Weights of a small mixture-of-experts language model, trained from scratch on English Wikipedia.
Size: 10 layers, width 384.
Experts: 4 picks a token, a softmax router.
Training: 522M tokens, 3984 steps.
Below are experts of layer 3 (counted from 0) of a mixture-of-experts language model. Rows are named gate (a neuron's input weights, with its number), up (a neuron's input weights, with its number), down (a neuron's output weights, with its number) and show model dimensions 192-239. Each number is 128 + 32 x the weight over its row's rms, rounded and kept within 0 to 255.
Before each expert's rows: "mostly gets" lists some tokens that are sent to it at least half of the time; "comes before" lists some tokens at least twice as common just after its tokens as in all text. This comes from a sample of Wikipedia text that the model never trained on. Tokens count by the router's weight.

# expert 22
mostly gets: " Championship", "idae", " School", " Institute", " Academy", " Albums"
comes before: ",", ".", " of", " (", " in", " and"
gate0 [137 142 186 117 118 112   0 117 176 156 125 157 101 149 105 155 201 119 157 108 199 184  67 136 114 108 159 112  93  82 123 155 144 137 143 137 139  81 148 105 200 133 137 152  78 116 183 112]
up0 [152  89 141  90 141 141 102 106 144 139 143 184 132 134 137 104  90 175 164 232 160 134 104 111 123 126 133 165 135 145 145 132 167 156 106 135 176 160  42 113 201  88 157 146  91 151 144  76]
down0 [ 81 171  82 127 178 154 106 162 141 147 142 153 164 171 156 117  71 116 121 169 159 116 142 109 166  69 108 148 162 139 125 152  67  95 111 140 111 117 118 175 136 134 148 120 132 105 101 163]
gate1 [136 105 153 158 122 148 105 142 179 145 116 127 116 138 127 141 128 130 194 130 141 170 105 122 131 116 164 130 156  99  75 124 121 148 119  96 105 108 119  73 136 117 140 135 142  83 123 199]
up1 [138 139 119 113 182 155  79 135 146 100 126  99  80 134 104 166 143 140  94 118  73  97  90 154 105 111 125  63  73 164 185 178 165 101 118 100 138  99 117 137 127 128 133  78  95 159 124 131]
down1 [132 166 114 120 144 106 160 120  79  79 160 154 110 137 123 195 112  84 162 159 123 158  95  61 131  90 120 141 109 101 137 146  86  87  98 172 148 174  61 141 101 172 113 113 165 132 135 170]

# expert 42
mostly gets: " died", "|---|---|---|---|", "|---|---|---|---|---|---|", " Date", " original", " Apps"
comes before: " |", ".", "–", " States", "th", ";"
gate0 [111 153 111 118 109 100 140 162 182 119 155 117 106  70 109 114 183 130 152 132 173 125 129 148 152 113 100 137  68 113 131 136 100 118 109  91 127 143 159 106  82 112  93 136 120 178 111  87]
up0 [204 160  74 136 106 103 111 121  91 149 155 150 132 155  81 125 104  89  88 124 115 113 139  84 101 126  90 124 148 107 115  48 179 131 115 106 170 118  88 131 114 143  70  52 196  74 110 132]
down0 [185 121  94 115 130 114  77 100  96 134 144 111 149  98 160 117 140 123  76  94 138 119  83 112 197  80 126 114 121 189 124 116 130  70 126 161 113 152 121 129 171 125 119 173  65 137 124 133]
gate1 [163 145 134 111  91 145  90  82 166 108 119 106 103 145 161 200 162 114 153 157  49 149 164 139 121 117 132 152 120 136 127 112 166 196 165 187 148 116 148 146 134  94 111 207 142  81 153 207]
up1 [102  86 138 127 126  97 111  49 101 139 141 121 119 108 140 124 132 128 116 139 128 164 166 142 152 122 142 137 125 115 115  90 135 132  99 135 224 152 147 169 187 152 114  67  96 183  78  92]
down1 [114 116  81 100 152 163 158 110 125 152 130 121 124 107 175 122 103 149 182 134 146 131 135 101  99 118 123 168 105 101 197 159  89 142 147 154 146 170 168 152 100 187 145 115 136 107 109 116]

# expert 9
mostly gets: " −", " Siege", " NRHP", " ENG", " DF", " ROU"
comes before: " |", " of", "'s", " is", "V", " hold"
gate0 [127  84  98 176  94 122 128 177 119 108 121 124 137 179 136 125 142 141 125 115 153 110 142 158 132 136  72 119 125 161 119 156 142 192 150 122 178 136 121 102 112 123 168 131 146 120 127 119]
up0 [129 104 106 150 136  92 146  94 149 171 136 125  99 143 143  81 134 136  85 114 153 113 125 136 148 154 136 137 183 132  72 134 150 190  85 154 124 157 122 143 136 133 192 141 154 133 118 129]
down0 [121 157 132 141 150 161  94 196 196 161 129 127  82 134 154 191 113 130 133 172 136 136 117 149 154 242  99 126  91 129 112 127 129 173 105  79  90 175  98 112 208 143 192 132  70 134  77 100]
gate1 [167 185 164 150 101 166 177  56 153 153 130 169 162  88 144 161 139 139 121 146 167 144 152  84 163 168  80 152 118 139 120 126 135 148 136 178 176  70 144 107 149 171 145 155  76  72 126  85]
up1 [133 193 193 125 132  74 160 131 166 131 128 130 147 119  99 120 128 151 153 141 111 182 124 105 107 141 116 137 136 135 150 149 129 138 164 179 183 102 117 152 134 136 105 115 109 126 124  77]
down1 [125 166 119 105 131 119  42 140  48 165 134  76 146 158 119 143 122 121  99 132 125 153 151 116 116 149 120 207 115 132 137  98 105 154 149 199 135  66 100 157 112 199 134 110  97 115  73 144]

# expert 44
mostly gets: "ated", " used", " made", " became", " won", " released"
comes before: " the", " to", " by", " a", " in", " his"
gate0 [129 135  89  86 133  92 105 126 107 109 151 106 178 128 131 101  91 158 145 176 132  94 107 183 176 153 149 132  27 130 110 122 112  89 146 138 143 149 169 188 150 124 152 113 169 166 128 125]
up0 [149 115 156 143 130 140 123 102 126 142  82  77 181 118  69  84  69  88 145 160 118 119 170 151  98 165 117 110 160 118  92  93 203 108 164 117 108 145 137 159 166  96 134 153  95 129 110 135]
down0 [ 99 130 112 167 131 166 128 171 140 139 111  98 154 145  93 142 125  87 111  71 137 162 132 197  40 111  99 149 112 100  81 216 163 104 140 179  65 147 109  92 119 151  89 174 106 106 149 138]
gate1 [ 90  91 120 110 165 100 145 114 140 154 183 210 126 102 130 176 117 103 168 140 117  98  90 111  83 138 147  54 113 132 100 133 160 153 126 163 141 103  91 136 131 175  83 120 135 174  92 139]
up1 [136 136 103 138 117 125 140  69 137  86 134 115 100 176 146 128  95 147 189 155 119 158 128 125 114 128 133 187 156 150 120 171 123 144  88 108 179 103 144 147 127  58 167 167 109  73 144 140]
down1 [ 71 183 213 145 137 140 126 169 150 112 155 152 152 142 121 184 114 175  82 174 154 105  49 143 140 189  86 137 130 124 115  81 145 105 136 166  84 156 115 131  80 133 133 140 122 153 119 113]

# expert 6
mostly gets: "5", "6", "0", "4", "2", "8"
comes before: " |", ".", ",", ")", ";", "–"
gate10 [174 157  98 104  54 151 114 112 125 149  41 137 133 126 159 135 155 134 120 132 140 105 100 105 171 141 103 129 137 126 141 127 117 137 154 130  97 140 112 114 138 152 168 187 148 114 129 128]
up10 [117 110 120 109  72 138 110 137 130 136 136 137 136 162 168  68 153 141 118 127 125 173 108 145 110 149 160 109  82 118 130 189 172  70 172 105 108 101 113 132 111 153 172 106 111 189 147  91]
down10 [135 122  87 122 149 145 143 112  98 164 150 152 121 206 108 148 124  98 122 131 166  85 101  95 120  95 120 127 132 155 171 121 105 103 147  93 132  88 197 194  85 117  84 133 106 112  89 120]
gate11 [ 70 155 162 128 115 166 113 135  75 118 157 139 142  99 144 122 106 141 137 122 172 108 150  89 112 115 127  90  78 134 122 134 134  85 197 114 220  96 181 160 131 119 123  79 150 137 141 116]
up11 [168 124 153 119 168 164 128 116 130 110  66 139 149 146  98 138  95 128  92 187 143 104 128 126  79 120  76 136 193 215 180 131 149 137 147 108 125  93 125  65 134 140  73 153 134 144 177  97]
down11 [153 109 148 170 146 169 126 147 130 101 107  99 138  79  57 155 163 156 100 138  99 185 167  79 108  62 143 127 145  77 111 116 163 127 104 132 105 117 112 186 158 113 124  86 134 156 113 190]

# expert 14
mostly gets: "18", " 17", " 18", " December", "10", " 6"
comes before: " |", ",", "–", ")", ".", ";"
gate10 [101 163 120 156 146 150 122 181 160 146 159 142 112  91 141 113 149 162 131 138 116 138 172  84 143  95 130 147 138 136 106 122  80 160 158 154 113 145  93 201 140 137 155  78  84 105 119 121]
up10 [152 129  82 184 165 114 213 116 118  77  95 180 123 114 134 131 111 110 118  91 142 125 122 207 146 110 141  76  74  80 118 131 177 128 122 133 135 181 123 118 142 127 161 110 135 144 108 124]
down10 [114 113 157 114 127 129 109 148 117 124 154  94 115 192 129 130  65  98 170  84 114 156  94  92 138  95 156 103 145 101 128 126 163  94 101  90  69  80 107 150 148 124 122 207 168  76 125 135]
gate11 [139  89 115  76 134 152 130 141 152 169 214 108  92 147 157  82 135 130 108 150 101 140 144 195 112 120 138 119 137 113 162 151 168 135 122 126 166 167 160 138 115  94 134 197 107 146 103 115]
up11 [164  81 132 128 102 177 107 163 102 162 128 139 135 102 165 131 117 170 211 108 121 142 120 190 131 141 140 107 144  75 175 122 171 115  80 147 137 185 106 167 143 154 121  89 106 100 137 135]
down11 [112 158 157 145 107 132 103  99  94 147  48 162 159  89 124 135 147 141  97  55 124 116  77  95  93 115 119 130 108 167 105 110 131 107  62 150  92 134  84  86 119 156 129  68 113  94 141 124]

# expert 40
mostly gets: " have", " has", " where", " when", " of", " against"
comes before: " the", " a", " his", " an", " their", " its"
gate10 [119 134 134 118 151 116  56 122 155 178 110  68  76 174 112 152 151 123 166 135 137 129  79 117 158 110 124  85 146 131 141 160 119 145 198 173 167 107 161 132 189 153 128 114  57 163 142 110]
up10 [156 196  82  84 108 153 105 111 144 178  66 119 192 121 113 115 162  97 123 108 117 143 181  63 162 102 120 111 122  86 120 134 126 120  33  76 122 153 169 119 133 111  75  68  95 172 145  90]
down10 [145 167 149  80 165 139 180 145 129  69 136  78 124 113 131 191  93 111 160 130 144 107  95 119 150 121 163 122  53 140 128 174 153 158 121 173 114  94 180 134 200 170 199 134 117 112 139 101]
gate11 [ 94 130 131  97 109 105 146 153  82 115  93 128 152 108 151  75 139  73  58 189 142 163 117  99 128 130  53 107 100 114 105 118 112 143 107 146 129 190  99 127 102 124 103  98 126  74 162 102]
up11 [ 98 118 135 114 173 166 112 100  53 130 187 149 105 164 119 106 162 105 120 136 131 101 143  56  59 132  92 158 130 140 117 117 106 151  61 136 180 145 194 168 113 120 141 149 139  99 115 166]
down11 [130 117 161  81 189 159  84 116 138 118 110  89  38 141 142 115 189 120 122 184 175 130 113  85 137 133 123 159 129 115 175 134 112 123 140 135 178 129 184 185 116 178  98 151 107 146 118  79]

# expert 32
mostly gets: " |", "%;", ";", " to", "%)", " not"
comes before: " ", "\n", " 0", " 1", " 2", " 3"
gate0 [102 155 204 140 142  86  63 159 153 136  78 131 129  95 112  85 231 150 169 144  98 167 155 138 161 122 175 220 113 115 128 115 119 139 154 140 111 124 126 142 102  96  38  69 144 126 104 136]
up0 [ 61  99 158 117 134 129  51 161 167 148  75 123 133 117 135  87 184 131 112 151 128  99  69 126 105 137 108 140 103 106 123 149 181 144 183  88 165 112 114 152  83 135  84 166  95 153 120 170]
down0 [ 80  94 121 193 215 136 145 134 105  85 146 107 116  88  81 140  64 107 119 151 119 155 145 101  95 105 164 144 182 146 134 167 101  65 131 101 117 117  94  61  78  91 164 117 126 133 179 140]
gate1 [143 133 112 123 119 165 126 108 253  73  77 180 179 129 139 123 174 118 117 136 113  85 153  76 101 138 175  90 135 138 147  96 180 229 235 119 128 108 161 105 129 163 106 191 132 113 131  98]
up1 [138 166 137 178 157 114 105 147 152 147  76 160  68 123 129 119  84 133  96 135 121 141 149 126 142 128 149 141  95  82 122 200  95 142  48 148 122 174  35  95 160 114 177  38 157 142 113 155]
down1 [120 127 143 146 103  55  73 200  78 105 181 104 206 121 157 155 102 100 124 102 125 153 110  77  43 124 112 128 140 115  89  91  85  97  89 127 128 147  99 108 153 123 133 179 151 118  84  82]

# expert 5
mostly gets: ")", "),", ").", " ==", "″", ");"
comes before: "\n", "-", "|", " ", "The", "N"
gate0 [ 72 125 157 136 142 168  64 106 137 114 126 121 140 113 167 139  96 100  70  47 113 178  74 133 156 154 187  91 146  75  74 136 208 158 140 147 106 111  55 103 108 173 152 144 133 123 153  92]
up0 [ 31 137 142  97 113 150 121  80 145 111 149 160 111 166 120 128 136 114 159 130 134 169 143 178  90 114 128 158 146 146 132 101 103  78  86  88 156 141 138 162 154  71 146 119 131 108 134 160]
down0 [108 176 156 129 117 166 118  91 143 137 139 124 183 135 100  80  38 122 106 144 159 142 169 103 104 143 122 165 137 104 174  68 136  92 100 157 144 127 134 133  89 116 149 130  92 137 102 134]
gate1 [129 149 181 119 109 159  74 147 105 126  64 132 107 106 124 126 158 182 107  96  91 120 120 121 137 103 158 173 179 134 131 176 129 109 132 125 100 125 133 111 181 157 146 115 108 163 132 114]
up1 [ 92 170 154 122 152 136 161 113 200 133 197 109 125  93 129 180 126 149 156 132 109 137 121 137 126 101 155 148 143 193 174  98 118 145  97 107 189  79 202 148 153  87 113 192 102 133  91 136]
down1 [156  99 131 172 141  98 123 162 128 141 179 148 109 202  67 157 124 152  75 158 196 112 160  70 121 177 143 132 205 129 163 119 115 133 139 137 147 138 112 146 107 132 105  94 135 161 187 131]

# expert 45
mostly gets: "==", "===", " ==", ").", "====", " ==="
comes before: "\n", " The", "==", " He", " In", " It"
gate10 [ 90  93 104 135  76 204 115 111  97 144 194 190 110 147 156 100 136 135 103  86  83 110 102 148 115 178  98 133 165  87 158 175 161 109 180 121 107  99 139 132 102 170 131 110 125 110  95 203]
up10 [144 145 113 123 167 182 172 120 142 120 141 121 175 120 110 102 115 189  97 197 151  68 114 131  96 149 113 148 101 120 141 131 113 100 100 135 147 148 128 146  77 118 106 105 115 169 194 117]
down10 [158 128 103  77  94 126 126 138 144  96 176 146 139 133 166 125 215 127 204 154 151 114 125 140 137  46 122 168 114  83  94 153 226 149  90 183 142 149 173 173 102 101 124 138 176 115 180 142]
gate11 [152 158  84 110 145 125 171  64  59 136 130  70 102 118  60 134  62 162 124 138  89 120 156 121 143 166 103 105 118 141 139  64  94  49 133  90 121 124 165  92 122 175 105 119 115 106 161 108]
up11 [162 170  98 149 137 101 151 120 133 128 103 112 130 126 128 157 154 104 159 150 129 101 112 104 142 128  38  75 114 137 131 128  92 117 111 147 166 185  92 139 128  96 151  85 101 109 108 115]
down11 [155 195 158 103  85 127  59  99 136 102 148 144 184 124 131  98  83 158  75  51 103 149 176 116 122 152 165 140 125  83  49  99 101 172 176 148 116 135 114 212 158 165 139 132 127 127 125 124]

# expert 18
mostly gets: ":", " in", " by", "′", " until", " through"
comes before: " the", ":", " a", " \"", " 1", " his"
gate0 [ 90  76 130 125 102 137  84  99 178 113 141 148 131 144  69 103  94 181 110  76 115 133 158 136 131 116 139 175  89 133  70 115 102 127 136  60 138  83  80 142  78 148 110 165 163  44  93 138]
up0 [121 152 110 166 116 155 175 142 162 159 142 120 116 175 148  19 154 116 100 171 159 142  92 144 134 104 105 125 121 179 150 122 163 167 129 150 113 110 166 113 111 178 160 216 126 105 122 207]
down0 [145  92 123 142 103 150 144 116  65  42 142 111 114 130 110 182  90 113  98  86 154 109 135  76 124  96 134 140  51  96 105 146  97 131 112 102 141 182 112 126 111  78 135 138 125 105 192  81]
gate1 [ 82 108  76 130  61 144 145 123 156 120 135 156 131 137 184 121 177 109 135 110 123 191 125  92 106 142 157 154 124 135 130 145 155 103 183 107  95 154 159 107 132 168 118 150 169 124 132 192]
up1 [104 146  80 110 115 110 171 130 164 117  91 163 133 151 145 113 116 155 119 143 119 134 157 126 141 109  87 159 119 139 142 203 150  91 137 129 139 164  91 134 142  94 156 123 172  52 105 109]
down1 [100 125 190 132 148 106 120  88  95 110 136 196 104 106 150 160 112 137 160 163  84 147  99 136 152 132 144  87 173 126 169 141  98  75 142 163 175 128 160 178 126  97  64 147 156 151 102 143]

# expert 23
mostly gets: " election", " points", " population", " role", " development", " series"
comes before: " of", ".", ",", " in", " and", " to"
gate0 [139 180 105 156 139 129 154 137 139 140 105  96 115  99  62 139 164 146  96 120 143 129 149 128 177 144 150 121  93 145 145 109  93 142 107  95 112 164  67  71 149 103 144 110  57  83  88 136]
up0 [149 171 102 113 121 107 130 101  93 164  93  85 147 125  98 163 158 114 130 124 167 114 106 153 101 110 160 131 137 169 172 148  73 162 148 170 112 156 140 165  60 137 138 139 147 155 158 122]
down0 [149 143 173 123 109 122  83 114 100 143 110 116 112 135 114 163 118 150 183 109 161 139  70  61 111 113 119 184 164 137 174 109 127 107 119 183  54 161 116 133 124 111 202 152 164  96 125 155]
gate1 [153  70 125 135 196 110  98  92  85 138 143 138 162 156  90  81  80 138 170 157 119 143 131 173  90 154  91  86 182 131 142  87 130  84 170 156 129  90 105 192 109 126  74 140 164 152 108 141]
up1 [139 137 155 120  93 130 160 106 149 132 178 138 109 113 147 131 121 118 133 103 104 150 149  82 194 144 123 139 143 134 101 106  58 156 184 135 119 165 125 140 159 145 109 120  49  66  97 180]
down1 [132 141 122 130 160 180  74 122 113 150 115 154 137 168 110 112 123  44 145 152 178 141 211 197 132  95 118 112 144 113 166 150  58 134 125 138 118 138 110  92  93 142 115 100 105 113 124 144]

# expert 11
mostly gets: " film", " American", " British", " school", " States", " football"
comes before: ",", ".", " of", " in", " and", "'s"
gate42 [ 73 138 113 123 109  87 126 149 155 135 141 129 106 114 105  74 154 141  96  74  57  55 106  97 137 133 201 189 105 128  75 140 137  83  84 120 128 131 110 119 129 120 105 111 178 166  95 180]
up42 [149 122 135  98 125 137  74 130  75 138 125  85 126 144  97 161 126 125 113 113 152 166  51  98 163 147 135 141 165 130 113  92  98 168 140 136  96  90  63 100 147 119 103  94 166 116 159  98]
down42 [152 121  91 121  96 142 136 161 175  93  77 115 139  81 106 137 127 123  72 124 109 182 144  72 121  70 148 131 194 132  72 136 172 183 148 132  99 169 113 141 136  71 141 155  77 107  67  58]
gate43 [ 70 139 122 154 120 132  98 108 107 156 184 168 126 194  83 112 121  84 113 103 132 163 141 156  93 116 143 129 173 137 117  84 116 139  92  95 109 157 170 118 134 112 142 125 198 127 122 108]
up43 [111 132 121  85 112 148 118 120 122 137 137 113 103 139 116  86  70 127  76 144 159 131 118 191 128 120  96 187 111  92 118 104 126 152 117 109 119  81 119 137 129 120 147 151 150 179 162 138]
down43 [145 159 127 147 148 103 147 109 110 184 159 104 120 170 139 123 169 112 118  91 138 110 112 153 130 154 133 161 119 128  72 118 122 136 114 115 162  95 126 144 133 169 126 135 171  79 129  94]

# expert 13
mostly gets: ";", " other", ");", "%;", "\";", " others"
comes before: "\n", " 0", " ", " 1", " 2", " 3"
gate43 [127 160 105 151  87 154 106 107 114 127  93  67  80 130 149 105 107 117 108 154  92 140 102 117 112  93 154  91 124  81 133 182 127  98 156 201 124 154  80 114 141 149 142 134 144 119 121 126]
up43 [119 190 144 161 158  99  64 127 164 110 104 127 126 175 117 140 163  84 156 159 119 163 148 149 159 161  82 184 129 117 138  72 137 140 134 156 151 113 111 103 124 171 107 107 175 131 126  68]
down43 [ 84 130 158 146 129 107  79  97 168 184 129 108 128 153 111 118  99 104 190 103 111 140 145 132 110 197 146 213 123 123 124 131 189 183 117 143 110  76 149 185 135  82 152 115 121 138 110 119]
gate44 [115 124  96  79 155  94  83 152 121  93 129 103  97 168 112 121 100 148 135 138 109  67 141 189 116 118 177 108 136 108  88 159 116 116 140 178 112 150 169 145 173 128 112 124  95 195 138  50]
up44 [106 122 116 134 105  84 163 103 134 108 122 137 167 145 164 138 107  94 146 141 143 112 176 176 166  66 152  94 167 106 158 106 185 115 165 113 111 139  81 130 108 171 186 165  95 127 125 149]
down44 [170 113 129 110 156 130  86  94  99 112 158 108 141 168 125 120 156 149 108 108 106 116 108 110 125 117 120  48 178 146 141 101 143 123  96 124 153 138 143 112  73  96 200 127  80  55 123 122]

# expert 35
mostly gets: " 0", " 1", " 2", " 6", " 3", " 4"
comes before: " |", ".", "–", ":", ";", ","
gate0 [136 105  68  92  69  95 116 115 218 133  73 151 189 107 114  38 129 134 132  91 119 140  88 162 157 109 111 193 102 150 118  91 107  87 125 111 130 153 175 119 119 137  67 176 174 167  65 164]
up0 [114 116 145 122 134 172 101  84 179 128 118 165 186  90  62 140 158 143 129 111 137 133 151  82 112 147 119  78 106 160 105 176 160 134 147  74 157 141  55  48 143 149 103  87 105 107 129 154]
down0 [129 126 144 136 126 112 147 110  76 115  74 134  82 111 144  80  96 133 153 132 100 220  90 148  82 204 110 157  52  94 186  99  82 140  98 124 128 143  92 135  88 214 129 110 152 165 124 149]
gate1 [116 111 137 139 130 121 109 144 115 142 139 121 147 123 156 128 150 109 103  92 132  66 146 178 115 118 112 133 107 150 162 118 130 104 167 164 176 123 110  69 107 151 107 102 129 152  98 103]
up1 [117 201 140 136 138 109 133 139 182 162  93 167 178 172 133 114 132 101 136 160 130 175 124 139 145 138 158 138 171 145 136 141  97 142 184 191 195  78 106 127 113 161 149 111 147 150 134 103]
down1 [124  98  72 173 100 142 141 165 141  38 100 126  92 142 100 170 149 140  79  96 134 123 122 100 170 139 125 141 136 102 104 146 108  72 114 108 130 168 160  76 115 110 144 158 105 136 155 192]

# expert 8
mostly gets: "est", "st", "year", "hes", "time", "ens"
comes before: " of", ",", ":", " century", "ed", " with"
gate0 [144 174 145 164 114 163 145 185 175 161 130  98 102 122  90 156 149 164 145 101 102 157 121 166 151 102 129 131 127 113 176 125 113 229 153 176 143 167 175 150 149 138  45 174  96  80 104 106]
up0 [123 173 151 108 117 129 133 159 142 117 118 153 137 202 145 137  62  90 127 113 127 102 150  95 115 129  65 122  97 118 112 127 121  51 189 173 107 176 120  93  97 143 145 174 113 171 140 125]
down0 [226 134 216 155 158 130 148 124 104 103  89 134  80 131 138 114 137 132 118  76 124 159 135 130 153  86 129 200  79 153 167 126 156 115 102 116  83  81 130 133 161 118 146  97 104 115  87 126]
gate1 [ 95 137 114  88 123 120 148 132 233  91 109 175 109 118 117 140 149 101 149  92  99 141 169 143 137 136 117 120  86 137 148 167  97 171  95  88  95 113 134 106 142 138 115 144 187 157 118 117]
up1 [143  80  99 122 113 164 109  75  95 110 160 159 142  76 162 143 184 100 132 133  43  84 114 143 121 159 114 135 136 172 184  69 103 164  34 124 146 141  73 150 144 130  91 108 105  89 143 172]
down1 [118  93 125 125  93 121  97 120 103 142 128 188 168  87  97 127 160 124 156 140 118 160 140 134 145  97 149 156 106  85 175 156 180 142 114 160  70 119 120 183  99 136 105 152 166 134 120 137]

# expert 17
mostly gets: "\n", "==", ".\"", "\n\n", " According", "See"
comes before: "\n", "|", "-", "==", "The", "==="
gate0 [ 78 118 133 184  98 170  81  68 118  97 193 131 121 129  83 224 110  95  92  65 127  81 129  96 132 160 214 140 142 147  96 204 129  94 168 114 116  24 146  98 117 195 150 166 154 137 155 158]
up0 [ 66 113 120 109  64 108 160 131 137 105 173 141 147 169 125 104 121 112 124  99 175 113  36 162 156 119 160 163  68 106 145  17 129 134 101 138 121 165 128 126 124 132 126 120 122 109 117 126]
down0 [160 142  96 141  89 138  88 176 121 133  88 121  81 132 117 159 101 131 159 144 129  82 146 135 164 102 133 128 120 163 165 151 120  83 149 102 149 158 152 122 123 122 106  98 115 130  69 128]
gate1 [147 156 146 137 135  88 121 179 133 134 125 121 175 179 119 133 110 135  76 110 113 165 119 143 140 159 178 140 230  64  57 106 119 136 192 159 123 136  77 119 132 141 160  77 122 115 149 128]
up1 [ 74 136 131 111 142 133 124 116  93 149  85 111 115 117 129 142  88  78 128 204 137  75 121 175 116 110 127 132  57 126 158 125 153 131 134 128 152 153 156 100 123 121 133 125 137 114 139 174]
down1 [135 112 150 108 120 134 129 155 217 127 104  94 130  97  95 103 101 129 124 124 119 110 104 127 145 178 110  86  94 142 128  96  91 148 145  94  92 159  80 106  94 168 116 126 154  98 200  72]